python train.py --n_layer=9 --d_model=384 --n_experts=128 --experts_per_token=8 --d_expert=32 --d_shared_expert=64 --activation="squared_leaky_relu" --moe_layers=[2, 3, 4, 5, 6, 7, 8] --router_score="sigmoid" --normalize_top_k=true --routed_scale=1.0 --balance_loss=0.00957 --balance_bias=false --router_bias=true --n_groups=8 --groups_per_token=2 --shared_expert_gate=true --init_std_router=0.0266 --lr_router=0.00143 --vocab_size=24604 --norm="layernorm" --norm_eps=1e-06 --tie_embeddings=false --optimizer="adamw" --lr=0.00103 --beta1=0.9 --beta2=0.95 --batch_tokens=[32768, 65536, 98304] --seq_len=512 --train_tokens=283300000 --steps=4808 --dataset="wikipedia_en"
Below are experts of layer 5 (counted from 0) of a mixture-of-experts language model. Rows are named router (the router's row for the expert), up (a neuron's input weights, with its number) and show model dimensions 288-335. Each number is 200 + 40 x the weight over its row's rms, rounded and kept within 0 to 999.
Before each expert's rows: a language model's description of what the expert responds to; "gets" lists some tokens that make up at least twice as much of what it gets as of all text. This comes from a sample of Wikipedia text that the model never trained on. Tokens count by the router's weight.

# expert 38
Description: Coordinating conjunctions. The conjunctions and and or joining phrases or clauses mid-sentence, plus who and table separator rows like |---|---|.
gets: " and", " or", " K", " who", " \"", " then"
router,139,137,196,238,310,239,203,256,202,223,188,156,217,207,198,215,249,148,216,326,201,153,170,247,179,193,176,127,146,275,245,99,218,230,245,159,251,166,173,226,178,123,234,273,203,239,195,202
up0,277,108,200,127,160,147,181,242,238,217,250,240,146,166,189,221,193,208,224,184,209,175,218,213,253,143,173,171,248,215,174,200,252,254,183,206,289,152,241,182,162,265,210,230,198,183,204,256
up1,174,152,199,139,259,216,155,197,244,249,276,256,164,254,156,217,277,198,203,185,132,187,257,242,184,145,131,213,289,218,133,205,190,227,207,210,103,246,282,228,185,183,147,175,180,170,181,193
up2,158,150,194,196,222,256,190,184,240,136,209,247,247,226,236,147,213,257,148,267,155,159,190,240,222,136,165,169,197,209,218,88,236,178,196,163,223,178,182,161,158,200,178,234,148,225,115,245
up3,187,144,212,248,153,208,140,158,243,184,176,174,166,192,148,162,231,180,241,114,250,208,119,171,260,132,180,168,150,261,297,185,181,197,222,160,166,173,187,271,194,252,182,116,239,190,150,225
up4,151,217,221,191,218,169,189,253,221,178,194,212,210,197,214,197,195,221,134,226,171,245,167,190,294,106,124,262,140,202,223,203,231,222,176,169,201,217,183,181,192,258,135,176,187,205,192,208
up5,178,159,196,180,189,216,164,129,169,309,190,155,252,207,188,206,118,191,242,216,213,152,255,238,228,177,194,278,265,234,227,196,182,257,189,147,145,218,219,167,218,178,174,168,238,249,198,182
up6,169,210,184,180,250,182,239,148,137,241,169,135,224,212,211,186,190,210,120,171,293,175,242,150,255,209,200,158,113,204,237,163,242,156,253,142,220,149,174,162,179,192,149,232,231,239,237,106
up7,237,171,190,222,134,169,192,100,255,192,189,176,191,231,225,152,164,147,181,196,198,198,247,255,159,146,174,217,237,182,193,232,221,222,180,168,151,224,157,195,189,184,153,180,320,265,232,218
up8,214,249,176,172,232,221,148,281,180,199,156,159,177,190,164,147,262,199,127,257,195,185,228,209,237,196,235,177,249,188,174,223,268,212,155,167,219,228,141,215,132,232,147,120,196,167,220,235
up9,227,182,165,253,135,207,200,212,224,200,220,201,163,201,263,134,225,211,247,223,227,206,208,270,156,182,167,133,149,169,272,164,223,221,219,104,186,156,216,190,224,244,241,162,171,249,126,183
up10,184,196,197,166,207,206,213,173,187,269,299,251,184,139,129,171,197,262,195,233,146,210,224,198,144,191,232,205,160,212,193,315,206,170,250,240,221,187,157,190,209,178,216,196,191,239,201,153
up11,150,252,153,198,239,241,177,195,238,214,236,217,153,245,214,255,189,151,176,198,243,151,250,191,210,148,203,227,219,243,243,225,289,140,177,184,194,213,226,223,201,146,181,214,233,162,239,165
up12,207,239,171,252,146,192,228,176,230,214,290,255,157,269,243,246,243,188,222,227,131,176,149,225,242,159,162,206,137,169,116,232,326,220,191,224,224,174,123,192,192,173,175,209,215,157,226,172
up13,199,168,198,234,135,259,235,165,191,211,230,216,162,196,150,131,165,170,161,211,171,149,161,231,308,163,206,141,214,263,191,229,117,239,244,146,249,165,232,221,173,255,199,103,185,225,200,256
up14,239,195,211,263,199,228,166,200,230,185,221,214,152,215,229,257,217,227,234,316,227,189,250,200,160,172,219,126,208,217,146,155,230,165,179,142,250,141,233,210,217,194,175,167,184,276,257,199
up15,199,237,177,176,228,295,161,203,212,150,219,192,143,181,186,197,265,190,196,207,221,187,237,198,89,154,178,202,195,215,292,173,205,145,235,187,205,203,127,244,209,179,165,270,251,278,228,163
up16,156,109,212,230,246,227,195,220,271,158,194,247,170,262,178,251,145,224,155,200,225,187,194,186,243,222,163,215,156,204,205,204,69,193,203,188,260,216,164,241,220,160,268,173,123,137,191,224
up17,215,179,212,236,255,226,174,170,196,192,133,204,189,173,266,199,225,231,202,235,213,137,131,278,232,202,145,117,160,206,219,160,219,265,116,179,187,175,197,255,199,186,261,194,200,168,106,181
up18,141,268,206,156,258,175,199,182,214,233,156,179,167,164,188,255,196,125,192,227,230,217,279,200,211,231,199,217,153,178,258,157,310,148,159,165,116,169,205,193,179,182,275,129,207,206,238,155
up19,144,144,160,204,174,172,185,150,191,250,227,239,147,191,250,218,171,181,225,167,220,168,210,165,168,201,126,215,161,135,238,201,225,185,143,198,206,220,277,168,202,227,268,169,245,202,202,194
up20,274,250,146,166,251,226,157,243,143,182,168,236,135,161,192,141,185,118,287,170,214,186,221,221,191,220,133,261,192,293,195,245,137,218,177,192,155,267,123,295,253,189,205,141,167,207,222,156
up21,143,155,163,174,196,183,182,224,181,321,215,188,113,89,213,236,182,131,158,214,186,219,215,236,275,104,164,202,144,201,218,199,236,179,164,184,172,260,224,202,157,208,233,234,170,194,205,188
up22,259,195,195,221,200,226,183,196,239,167,253,177,189,206,159,163,281,197,249,226,120,134,238,227,239,190,112,113,214,208,243,165,255,161,150,159,241,165,257,210,194,208,130,165,271,199,181,276
up23,304,129,187,74,188,184,181,223,239,133,173,202,213,175,235,257,224,198,181,246,227,216,209,223,229,148,229,141,245,254,212,206,159,229,138,205,164,142,239,190,195,175,223,183,217,260,179,202
up24,183,173,191,171,176,204,207,176,227,194,203,202,233,176,208,247,197,137,237,209,152,149,181,100,238,172,227,153,185,209,216,271,147,247,222,201,190,215,281,202,235,195,197,205,208,236,251,217
up25,125,227,172,203,189,217,207,227,190,143,148,179,236,257,138,152,254,107,217,206,171,204,256,155,191,198,210,171,218,186,176,139,262,207,191,161,220,161,220,177,169,234,176,265,170,253,200,128
up26,147,195,168,178,221,155,187,150,206,191,217,181,106,127,205,178,161,212,159,280,239,215,211,273,212,262,164,244,206,144,242,220,122,168,138,207,202,94,228,217,169,206,207,231,194,215,169,225
up27,135,218,198,281,231,222,132,129,187,174,166,216,131,150,137,183,204,194,205,259,204,211,172,178,212,175,300,194,190,204,253,144,194,236,202,179,205,167,187,253,199,204,153,187,282,257,168,163
up28,202,181,179,195,150,188,184,176,187,203,166,182,188,262,260,185,177,119,172,174,191,158,146,172,230,245,134,139,141,269,198,227,109,203,218,208,210,241,99,225,235,276,138,165,214,264,191,221
up29,196,117,178,201,212,166,198,207,258,163,235,183,167,175,196,189,179,235,238,193,126,233,254,170,149,251,219,211,263,154,227,261,218,199,180,173,199,173,222,238,142,156,156,243,150,197,168,260
up30,184,247,150,196,201,228,207,220,196,234,167,228,224,198,186,102,141,181,201,205,155,201,230,201,191,259,242,109,228,214,140,224,182,149,128,159,249,148,196,154,230,211,216,186,243,239,239,189
up31,176,243,169,284,203,245,217,224,180,192,108,172,147,257,243,200,171,107,189,228,214,226,199,243,210,161,186,293,196,201,230,177,227,181,178,174,213,216,242,246,261,170,229,148,222,162,248,181

# expert 33
Description: Conjunctions and pronouns. The word "and" joining names or clauses, plus relative words and subject pronouns starting clauses, such as who, which, he, It.
gets: " and", " he", " or", " which", " who", " it"
router,171,190,202,232,260,220,222,263,207,258,183,172,291,249,228,187,221,200,213,252,202,125,191,223,207,212,188,178,173,231,216,113,200,252,257,119,231,170,182,207,190,131,240,270,223,174,236,213
up0,264,240,191,168,190,189,214,158,217,198,184,207,173,215,195,171,304,169,158,166,265,229,237,144,178,136,170,171,150,264,182,95,194,217,199,180,209,213,181,258,187,304,142,176,188,265,200,140
up1,254,117,179,166,241,179,245,196,210,117,193,167,240,180,189,288,122,221,219,213,227,232,280,206,207,176,231,237,243,189,185,220,263,161,193,219,224,281,185,228,114,288,75,119,199,203,179,240
up2,223,147,187,198,191,204,162,240,227,102,211,200,187,235,254,154,200,211,181,234,226,178,191,171,153,175,224,163,226,196,294,248,191,174,134,186,225,158,146,268,154,160,230,244,243,221,168,227
up3,217,200,175,137,117,215,223,196,215,142,201,273,133,144,213,161,197,179,243,296,185,256,242,137,195,133,143,194,198,270,166,171,199,156,226,232,208,155,118,252,178,173,269,234,202,277,246,210
up4,172,271,184,257,215,140,199,95,207,185,193,186,185,216,211,151,220,174,156,201,190,233,110,131,203,183,186,147,249,233,202,137,221,177,195,179,237,152,192,222,210,202,194,202,210,197,228,216
up5,125,256,174,260,224,204,188,138,192,226,220,229,238,186,266,149,235,197,222,174,273,202,191,156,234,220,138,254,247,193,244,148,224,196,203,173,184,214,214,130,263,239,175,249,217,178,203,161
up6,224,142,208,194,149,215,193,202,199,141,179,184,226,155,170,76,274,171,226,203,160,178,258,178,222,205,160,178,174,213,216,201,178,173,202,149,266,190,232,125,221,194,106,182,195,282,266,200
up7,99,203,165,200,252,234,197,150,216,232,183,203,196,137,261,167,145,193,259,222,215,153,165,183,181,158,147,288,167,208,211,173,195,183,221,174,178,203,96,245,204,127,250,191,222,291,192,122
up8,229,216,188,256,202,224,215,247,268,166,203,207,219,192,168,216,192,219,234,229,213,159,164,185,165,195,286,148,215,181,162,176,119,191,187,244,214,149,117,171,233,248,221,129,218,197,182,195
up9,150,202,115,196,225,254,181,227,114,167,211,202,126,200,176,253,168,193,161,167,168,149,178,169,254,203,190,225,225,188,243,195,197,201,233,178,172,171,193,163,195,202,176,177,181,256,264,234
up10,125,189,174,202,155,162,194,162,199,152,249,205,212,231,299,230,208,149,197,172,198,254,253,245,229,175,177,133,215,174,247,197,195,144,225,200,244,205,137,182,118,221,261,192,216,241,176,165
up11,271,192,177,138,237,168,186,260,195,237,139,163,212,195,219,160,196,229,233,159,241,138,186,132,176,203,181,178,240,160,267,287,222,244,247,219,148,159,166,174,252,134,199,194,320,200,200,203
up12,149,159,141,192,141,154,226,192,310,228,173,236,179,247,177,205,191,163,192,240,164,232,181,132,206,246,304,187,153,194,181,144,194,142,232,205,239,220,201,240,208,235,272,184,249,152,180,202
up13,215,303,202,221,168,101,212,118,209,143,185,210,231,194,201,251,251,171,238,208,161,188,171,227,246,230,182,210,226,172,187,137,225,231,152,147,235,169,231,171,189,216,189,208,242,198,215,181
up14,159,212,166,218,194,180,194,172,228,234,122,162,162,173,249,214,295,178,192,248,174,164,170,199,176,206,214,216,201,239,279,110,168,208,199,164,191,255,232,239,225,245,128,122,234,221,206,179
up15,187,265,167,230,193,216,185,184,194,210,231,241,272,272,198,163,225,181,170,251,193,148,185,187,206,204,170,281,172,162,264,187,258,205,143,200,224,178,159,186,195,157,178,225,197,177,201,212
up16,229,230,192,180,206,167,232,153,159,203,188,178,187,232,217,200,202,158,133,213,135,167,206,161,180,244,214,219,181,233,183,192,206,226,278,222,150,218,154,250,239,243,228,210,215,203,224,152
up17,199,266,193,173,156,236,197,174,172,258,169,243,159,216,134,110,185,125,239,272,211,172,179,197,231,241,251,212,218,243,223,187,237,200,197,195,207,126,159,191,200,203,159,179,244,246,187,181
up18,195,216,185,135,200,223,212,186,246,243,242,174,256,199,196,148,235,189,197,207,217,168,199,161,174,202,210,202,255,220,147,213,164,229,188,153,212,182,170,118,118,248,212,235,150,159,226,227
up19,276,219,191,131,189,159,198,263,285,179,274,215,218,215,187,211,209,232,143,175,226,185,140,164,148,162,227,188,248,204,214,263,227,213,206,183,230,173,175,146,163,198,138,246,216,182,180,180
up20,238,238,198,82,173,207,195,233,155,228,135,251,168,203,210,223,208,192,136,167,199,177,213,174,170,229,225,130,204,186,279,209,213,200,271,103,160,196,153,148,217,238,237,136,277,268,219,171
up21,208,239,160,194,165,220,238,192,160,228,194,233,201,156,226,178,192,220,182,195,286,281,182,91,181,275,243,215,230,221,156,193,262,122,245,153,209,221,185,201,269,282,197,243,205,165,217,212
up22,156,164,187,260,257,176,180,222,244,194,214,164,239,216,183,174,271,217,201,203,214,136,194,172,213,136,203,225,190,197,228,140,193,232,160,135,162,206,141,252,187,174,138,196,261,219,193,142
up23,201,248,196,185,140,149,133,202,151,226,227,190,228,264,238,208,213,238,196,184,226,137,145,155,203,223,211,227,197,215,210,195,273,189,215,155,182,161,215,153,197,245,192,234,232,175,148,242
up24,195,224,188,214,234,216,186,238,236,254,159,243,259,175,215,205,206,129,246,183,259,170,211,186,173,167,200,233,282,175,225,151,158,182,179,150,272,202,173,128,305,129,178,231,205,148,172,91
up25,142,144,167,133,173,175,229,289,177,226,235,191,195,173,117,141,149,156,210,235,173,197,209,205,221,216,222,221,243,244,212,215,198,169,115,281,253,219,169,215,232,231,212,166,219,184,180,179
up26,190,165,174,195,176,199,193,273,224,159,190,254,201,208,232,165,241,186,207,244,214,127,217,151,223,135,233,200,195,210,269,173,223,266,202,189,162,256,237,196,124,263,159,171,267,199,189,205
up27,240,198,184,131,265,197,220,270,171,163,355,245,234,199,175,209,214,191,107,143,210,178,120,231,145,276,193,120,182,266,243,206,166,181,265,196,215,217,103,254,212,235,140,178,241,167,166,183
up28,198,177,162,144,323,173,175,183,207,126,257,236,180,211,163,209,215,216,196,248,202,179,206,193,168,179,137,216,221,269,230,162,191,197,204,219,155,166,114,236,260,154,231,200,309,221,186,177
up29,190,182,187,252,146,260,161,174,204,131,169,161,197,206,185,181,205,214,279,204,218,194,197,199,187,194,180,219,223,239,265,202,170,83,152,223,234,213,183,213,224,229,164,207,241,171,175,202
up30,207,187,204,180,215,171,137,153,216,231,222,150,208,214,296,145,220,179,196,147,226,202,242,213,261,287,205,225,303,237,194,241,173,208,210,222,240,79,183,270,177,215,222,179,218,231,189,210
up31,143,217,218,199,207,147,146,196,256,269,155,198,172,209,208,241,256,176,141,242,211,155,199,159,144,201,222,206,80,225,184,161,150,173,219,166,158,206,208,205,222,187,230,193,190,221,233,140

# expert 43
Description: Table pipes and braces. Pipes and separators in score or results tables, opening quotes and capitals like "M, and closing braces after tennis tiebreak scores.
gets: " |", " \"", " ", " S", " B", "p"
router,203,209,164,179,274,252,209,209,222,214,209,125,254,255,196,236,295,186,226,197,206,205,167,284,209,225,201,162,103,224,199,166,168,237,224,190,175,164,213,224,207,136,205,260,164,246,162,245
up0,201,216,174,174,239,256,207,148,297,207,173,247,194,210,263,224,220,213,221,173,204,223,187,214,161,183,212,146,209,230,178,234,166,243,181,181,173,243,227,258,216,122,239,201,235,210,273,177
up1,182,232,194,188,265,259,186,245,225,273,187,118,195,200,250,211,283,138,163,123,173,140,168,187,221,133,184,169,171,202,186,234,206,225,155,161,212,242,222,181,215,198,270,236,166,242,179,253
up2,243,161,148,167,198,186,196,164,193,294,226,178,191,225,186,261,194,93,162,229,113,203,173,239,203,143,200,239,176,187,169,179,172,210,191,208,188,211,206,120,174,173,173,171,165,258,174,193
up3,177,152,217,267,284,143,191,176,212,144,144,222,206,155,223,273,235,159,192,288,141,200,214,199,187,212,149,169,174,197,237,294,217,205,175,197,169,178,228,184,142,233,185,243,223,222,201,124
up4,231,253,169,159,191,186,236,186,200,222,168,232,260,157,197,192,265,189,198,150,235,232,156,244,165,215,190,197,284,200,274,168,197,212,177,245,175,210,194,243,144,208,154,207,242,190,212,215
up5,220,195,148,200,151,238,241,199,238,177,194,229,153,202,154,217,246,166,257,172,193,247,203,209,256,209,251,191,166,192,205,121,188,223,161,235,235,224,236,201,209,223,177,180,219,165,124,207
up6,157,209,192,149,249,191,266,191,171,183,267,165,209,171,173,176,191,192,166,91,197,171,189,191,180,253,158,215,223,162,235,118,227,220,191,159,240,277,198,117,293,157,141,250,264,147,193,212
up7,177,223,155,190,224,237,170,181,199,214,261,252,177,196,197,181,238,189,118,192,158,268,189,240,212,232,222,215,206,235,218,186,193,159,150,139,249,268,196,139,259,246,137,183,188,246,231,181
up8,177,220,179,218,248,215,226,150,141,215,230,206,185,158,261,201,211,98,122,198,195,185,158,218,197,178,227,198,185,191,249,153,256,171,207,195,170,212,201,171,227,258,214,156,181,257,253,172
up9,156,225,155,224,221,247,158,211,214,237,215,247,249,194,114,183,201,198,153,145,144,195,130,177,159,159,273,201,201,153,195,244,191,221,227,160,188,195,210,162,167,243,243,219,188,273,149,227
up10,230,197,185,225,203,177,298,150,131,225,100,176,178,189,216,152,240,144,219,231,165,139,260,170,127,193,183,213,172,183,216,222,258,137,290,204,146,274,184,196,211,202,215,229,242,167,226,180
up11,219,225,157,199,230,209,172,196,161,134,222,222,169,86,205,131,244,202,179,179,204,245,218,230,202,172,221,130,253,197,228,217,124,139,259,217,110,254,208,206,247,137,167,175,263,225,212,199
up12,191,241,184,126,219,246,255,177,191,209,187,212,170,212,283,212,239,169,242,214,196,134,141,224,220,273,246,232,209,105,244,190,310,224,184,183,189,317,180,176,248,202,188,172,196,267,157,194
up13,256,201,158,156,176,191,129,184,326,188,211,175,195,237,246,172,279,221,194,235,233,218,163,232,225,176,167,176,167,152,187,220,212,230,199,121,114,138,271,203,200,221,199,70,172,140,261,208
up14,273,228,244,231,210,195,220,184,173,227,225,148,213,215,147,163,276,177,183,184,262,170,195,164,208,181,217,180,184,191,148,197,260,203,230,212,195,237,206,163,215,194,128,239,207,180,172,173
up15,175,202,177,192,222,160,236,264,253,276,208,117,182,142,280,258,283,188,288,229,169,192,238,271,204,185,141,124,154,117,197,228,166,220,179,195,178,208,213,225,205,144,136,198,181,232,207,224
up16,143,168,166,202,226,244,185,211,153,201,96,202,222,151,219,207,131,206,200,125,220,225,193,157,261,226,160,193,100,174,161,145,179,241,206,235,176,268,276,276,217,152,219,252,192,261,155,214
up17,196,168,172,241,177,160,197,178,242,236,199,217,155,160,230,184,201,196,173,214,235,199,269,220,216,138,201,127,210,252,188,177,161,152,219,215,196,162,137,178,208,236,260,209,214,190,187,191
up18,154,175,219,221,192,216,179,236,182,161,225,227,254,168,122,218,209,254,261,151,185,211,200,160,141,223,140,155,207,185,220,231,256,204,199,174,158,216,110,204,213,226,166,155,227,227,218,188
up19,233,197,146,181,197,175,209,215,150,232,288,179,183,265,282,163,144,166,190,214,220,113,142,194,219,243,227,245,197,196,202,190,172,175,172,264,264,195,187,229,197,157,229,286,161,209,210,206
up20,136,204,164,266,129,196,238,137,178,170,230,212,143,244,170,174,226,169,212,185,221,157,150,196,264,180,226,230,200,182,214,181,217,193,197,179,232,223,236,222,164,137,186,184,191,206,169,174
up21,187,198,180,200,224,266,249,132,163,216,273,281,222,180,178,133,163,155,200,170,170,198,221,221,175,143,188,193,165,266,178,214,262,181,189,203,199,160,224,218,236,258,182,229,176,195,265,240
up22,199,141,183,196,181,226,238,209,231,206,201,267,211,177,229,227,186,240,216,202,203,220,187,254,181,211,248,137,238,211,213,221,194,189,161,240,278,238,227,208,202,208,236,184,184,187,112,200
up23,248,199,172,213,197,161,165,224,212,171,119,214,167,104,240,164,210,218,243,204,139,250,184,188,168,253,181,112,262,218,171,177,211,246,139,153,192,212,160,186,178,208,179,201,208,277,140,135
up24,223,195,197,187,179,212,190,194,248,77,223,241,170,168,193,195,236,219,225,185,117,210,178,171,203,137,122,223,162,205,202,164,216,216,209,185,270,215,227,184,215,177,153,196,185,175,231,124
up25,135,141,149,217,207,229,150,294,215,220,221,275,203,233,133,264,242,163,197,184,191,254,161,221,164,192,211,208,182,190,215,243,167,251,164,202,273,214,120,203,256,167,171,222,219,250,220,209
up26,223,156,155,190,224,225,222,196,208,183,183,182,242,184,282,167,211,209,237,226,215,219,186,136,195,229,195,109,176,193,221,181,144,231,162,197,206,209,151,228,202,190,235,171,225,264,246,166
up27,275,222,179,156,150,206,175,205,235,174,172,211,248,205,279,167,247,111,227,162,214,258,226,196,223,263,208,125,161,162,170,269,206,231,234,195,140,176,187,165,231,243,218,194,272,211,163,120
up28,193,169,135,188,204,249,164,216,204,255,160,206,148,196,130,213,176,170,211,183,227,269,168,172,189,207,184,203,156,279,217,170,226,148,243,167,145,188,186,162,210,159,216,162,208,189,176,168
up29,225,118,201,198,215,184,219,244,143,99,241,195,141,163,141,248,172,164,266,206,214,187,191,242,254,179,224,211,166,243,125,197,155,227,239,232,159,241,188,149,213,143,214,190,310,164,251,199
up30,192,214,154,204,165,220,221,164,245,205,179,249,126,142,205,198,168,189,136,255,197,210,207,183,233,244,192,175,206,233,214,242,262,145,205,129,238,163,238,217,287,176,204,240,185,264,194,193
up31,236,107,193,95,206,185,191,190,124,118,255,242,140,169,220,252,166,172,143,145,182,162,176,249,201,244,167,228,236,184,180,233,248,193,210,137,201,176,188,189,160,291,264,240,177,224,173,160

# expert 36
Description: Table and heading pieces. Table separator rows, pipes, and words inside section headings or infobox lines, such as "Final years==", "Gene location (Human)".
gets: " |", " D", " H", "The", " J", "|---|---|---|"
router,161,168,209,229,252,243,250,248,200,149,182,135,244,252,185,245,264,168,189,240,262,212,248,235,207,193,193,159,115,197,241,159,156,222,202,221,220,181,204,227,243,132,182,282,171,187,214,236
up0,171,246,170,183,313,217,264,129,220,185,216,202,172,163,221,192,176,140,183,191,193,271,221,209,214,219,262,173,162,205,234,178,184,114,183,189,203,187,330,213,259,183,223,231,146,199,185,208
up1,90,176,183,175,138,216,264,157,205,203,266,190,191,143,236,211,216,195,137,200,110,178,187,173,188,170,183,195,186,206,123,251,198,227,115,154,265,184,209,151,273,167,120,183,172,260,160,246
up2,149,235,174,186,214,252,232,207,211,235,233,240,208,129,269,226,177,227,135,131,209,173,159,186,261,260,266,188,230,213,213,267,196,190,123,255,240,242,211,265,152,157,195,244,208,169,172,230
up3,188,164,140,173,275,191,216,193,188,142,179,215,227,249,140,186,194,205,233,266,139,161,244,153,161,205,164,136,134,130,235,143,194,203,197,210,210,167,141,140,210,156,237,174,212,154,261,189
up4,228,226,109,247,220,259,229,151,185,147,194,185,179,231,220,218,152,281,273,257,185,176,238,212,204,142,214,219,279,183,233,262,237,171,244,197,239,187,188,228,219,147,212,209,224,186,219,201
up5,251,225,212,136,163,208,252,219,288,236,261,161,273,198,233,90,212,235,319,212,196,192,181,238,221,281,195,124,180,236,200,233,158,217,162,182,185,258,184,189,171,255,206,158,216,194,243,182
up6,229,240,167,152,222,250,259,207,223,166,240,248,230,207,117,244,195,116,250,188,221,241,243,220,197,178,141,161,163,171,274,200,176,225,148,166,192,164,238,187,205,215,239,199,207,165,197,241
up7,149,280,199,199,231,240,208,288,230,246,126,252,231,161,219,160,172,171,144,238,101,248,208,212,231,185,251,233,215,191,267,238,208,195,213,131,216,161,250,189,240,240,187,210,238,212,190,270
up8,179,163,163,216,210,176,160,146,251,211,174,264,260,158,223,232,219,179,230,271,266,144,176,232,215,200,195,211,143,254,176,257,208,173,142,175,164,193,228,137,138,204,256,176,224,210,180,172
up9,186,202,195,206,267,255,219,197,236,209,184,226,192,249,260,181,194,248,212,156,234,139,236,201,252,219,204,180,202,201,150,171,205,218,183,166,176,207,212,202,180,152,218,208,250,192,171,107
up10,193,204,144,188,220,257,236,134,197,130,264,163,171,190,232,177,191,187,203,164,196,147,158,190,228,175,234,221,279,266,237,216,176,163,206,198,195,162,128,214,167,217,258,317,172,177,158,169
up11,188,235,175,193,248,249,180,253,227,123,236,152,208,224,169,158,140,149,160,218,183,189,159,177,203,157,301,211,158,169,206,214,191,148,167,217,207,129,186,195,265,211,166,244,175,276,150,139
up12,194,218,195,149,231,236,181,191,196,234,197,156,205,182,203,266,234,182,232,239,271,177,161,176,205,226,192,213,168,261,262,198,176,220,231,204,168,216,154,236,277,203,199,239,186,180,118,192
up13,201,221,196,119,187,142,221,182,197,213,279,245,145,234,210,211,223,204,213,242,213,135,219,237,210,142,268,185,169,168,251,246,194,240,274,228,217,195,193,219,211,212,220,179,199,240,196,115
up14,207,189,156,170,238,158,195,291,198,191,197,220,242,248,192,167,155,173,202,235,221,164,107,236,204,175,219,232,228,138,226,239,197,123,204,304,264,237,160,223,230,208,267,135,189,202,173,250
up15,206,262,185,234,228,268,219,195,140,246,91,183,227,82,175,185,179,248,169,185,171,190,281,165,185,160,110,176,188,205,239,142,142,259,239,163,216,227,186,126,239,215,261,187,225,198,204,212
up16,164,230,197,205,164,179,186,208,158,180,200,207,187,122,188,223,270,219,181,171,200,170,284,157,150,143,175,260,194,168,163,181,185,203,188,108,231,163,219,161,224,204,159,199,209,180,269,242
up17,226,186,168,187,217,201,241,157,166,240,226,180,230,211,265,281,166,247,206,164,179,164,211,228,278,298,166,271,186,154,211,220,250,268,130,228,165,211,238,235,263,192,279,205,232,205,185,125
up18,186,202,186,231,300,198,212,165,226,159,177,144,195,183,259,180,214,137,188,184,240,259,235,274,141,195,171,198,209,230,272,184,187,128,303,172,179,195,260,304,223,188,204,239,218,209,129,150
up19,161,144,150,152,196,203,165,185,184,266,221,132,248,229,228,148,183,180,213,212,232,147,232,233,248,157,196,171,170,262,206,212,206,179,188,238,174,253,152,197,283,155,163,218,156,203,181,217
up20,219,269,160,196,216,166,189,246,282,164,262,210,201,206,223,200,167,178,336,227,103,192,127,228,248,219,250,134,238,169,199,176,139,261,254,193,229,180,180,208,165,284,239,273,241,205,202,225
up21,253,182,173,240,188,225,226,156,156,140,235,210,209,177,181,140,205,154,223,185,216,180,161,137,218,234,172,237,279,303,224,153,222,152,208,244,176,178,221,137,209,189,241,159,156,234,253,199
up22,236,213,223,110,240,226,156,237,256,267,147,174,195,267,226,161,297,178,189,327,251,221,185,164,93,118,211,167,141,102,223,188,243,208,251,202,184,323,209,150,180,152,225,213,237,303,196,143
up23,280,226,183,248,200,214,238,172,245,210,208,162,215,175,193,216,163,205,177,201,155,224,190,201,187,294,135,158,246,182,253,164,174,111,258,222,238,249,188,196,202,213,163,232,217,231,209,195
up24,274,177,119,224,188,201,198,213,166,145,285,169,252,161,143,203,205,221,162,172,165,236,116,201,234,186,221,231,169,223,243,221,135,164,145,263,191,275,279,226,254,238,205,182,144,180,253,174
up25,204,217,172,262,193,203,92,229,221,231,141,224,196,198,168,154,180,138,147,185,224,149,195,168,144,230,254,209,304,172,263,254,163,206,158,185,157,201,199,142,138,252,192,167,230,294,258,282
up26,140,203,134,198,199,120,160,177,226,221,147,163,194,241,213,131,167,215,162,182,183,167,174,244,306,203,235,219,167,191,219,214,223,202,269,251,166,237,125,210,316,229,225,197,168,213,169,181
up27,145,165,221,174,219,188,212,207,205,173,262,244,186,278,238,138,228,155,189,247,176,234,200,196,194,211,203,186,190,188,217,207,194,241,178,185,258,238,121,178,233,200,177,314,194,193,199,208
up28,201,168,159,193,242,262,203,200,233,180,224,216,191,183,158,274,189,236,152,132,169,231,235,227,142,191,201,199,253,163,278,248,89,188,212,180,169,226,149,220,199,204,156,219,265,274,286,177
up29,171,126,133,117,222,200,265,228,222,206,170,136,281,229,239,204,160,212,216,207,249,180,282,191,257,180,96,155,239,220,190,190,138,200,193,208,193,259,211,205,228,205,126,225,191,274,235,234
up30,190,257,179,210,210,154,107,212,215,227,278,228,199,244,230,165,263,119,208,226,309,90,180,274,276,192,123,130,214,221,181,251,219,162,193,214,202,221,223,206,172,152,183,180,194,266,237,208
up31,232,167,205,190,247,198,213,211,245,208,264,187,279,209,186,259,211,106,191,166,212,175,261,158,144,165,184,114,261,59,286,195,187,188,173,189,139,162,260,140,198,165,219,259,194,301,141,239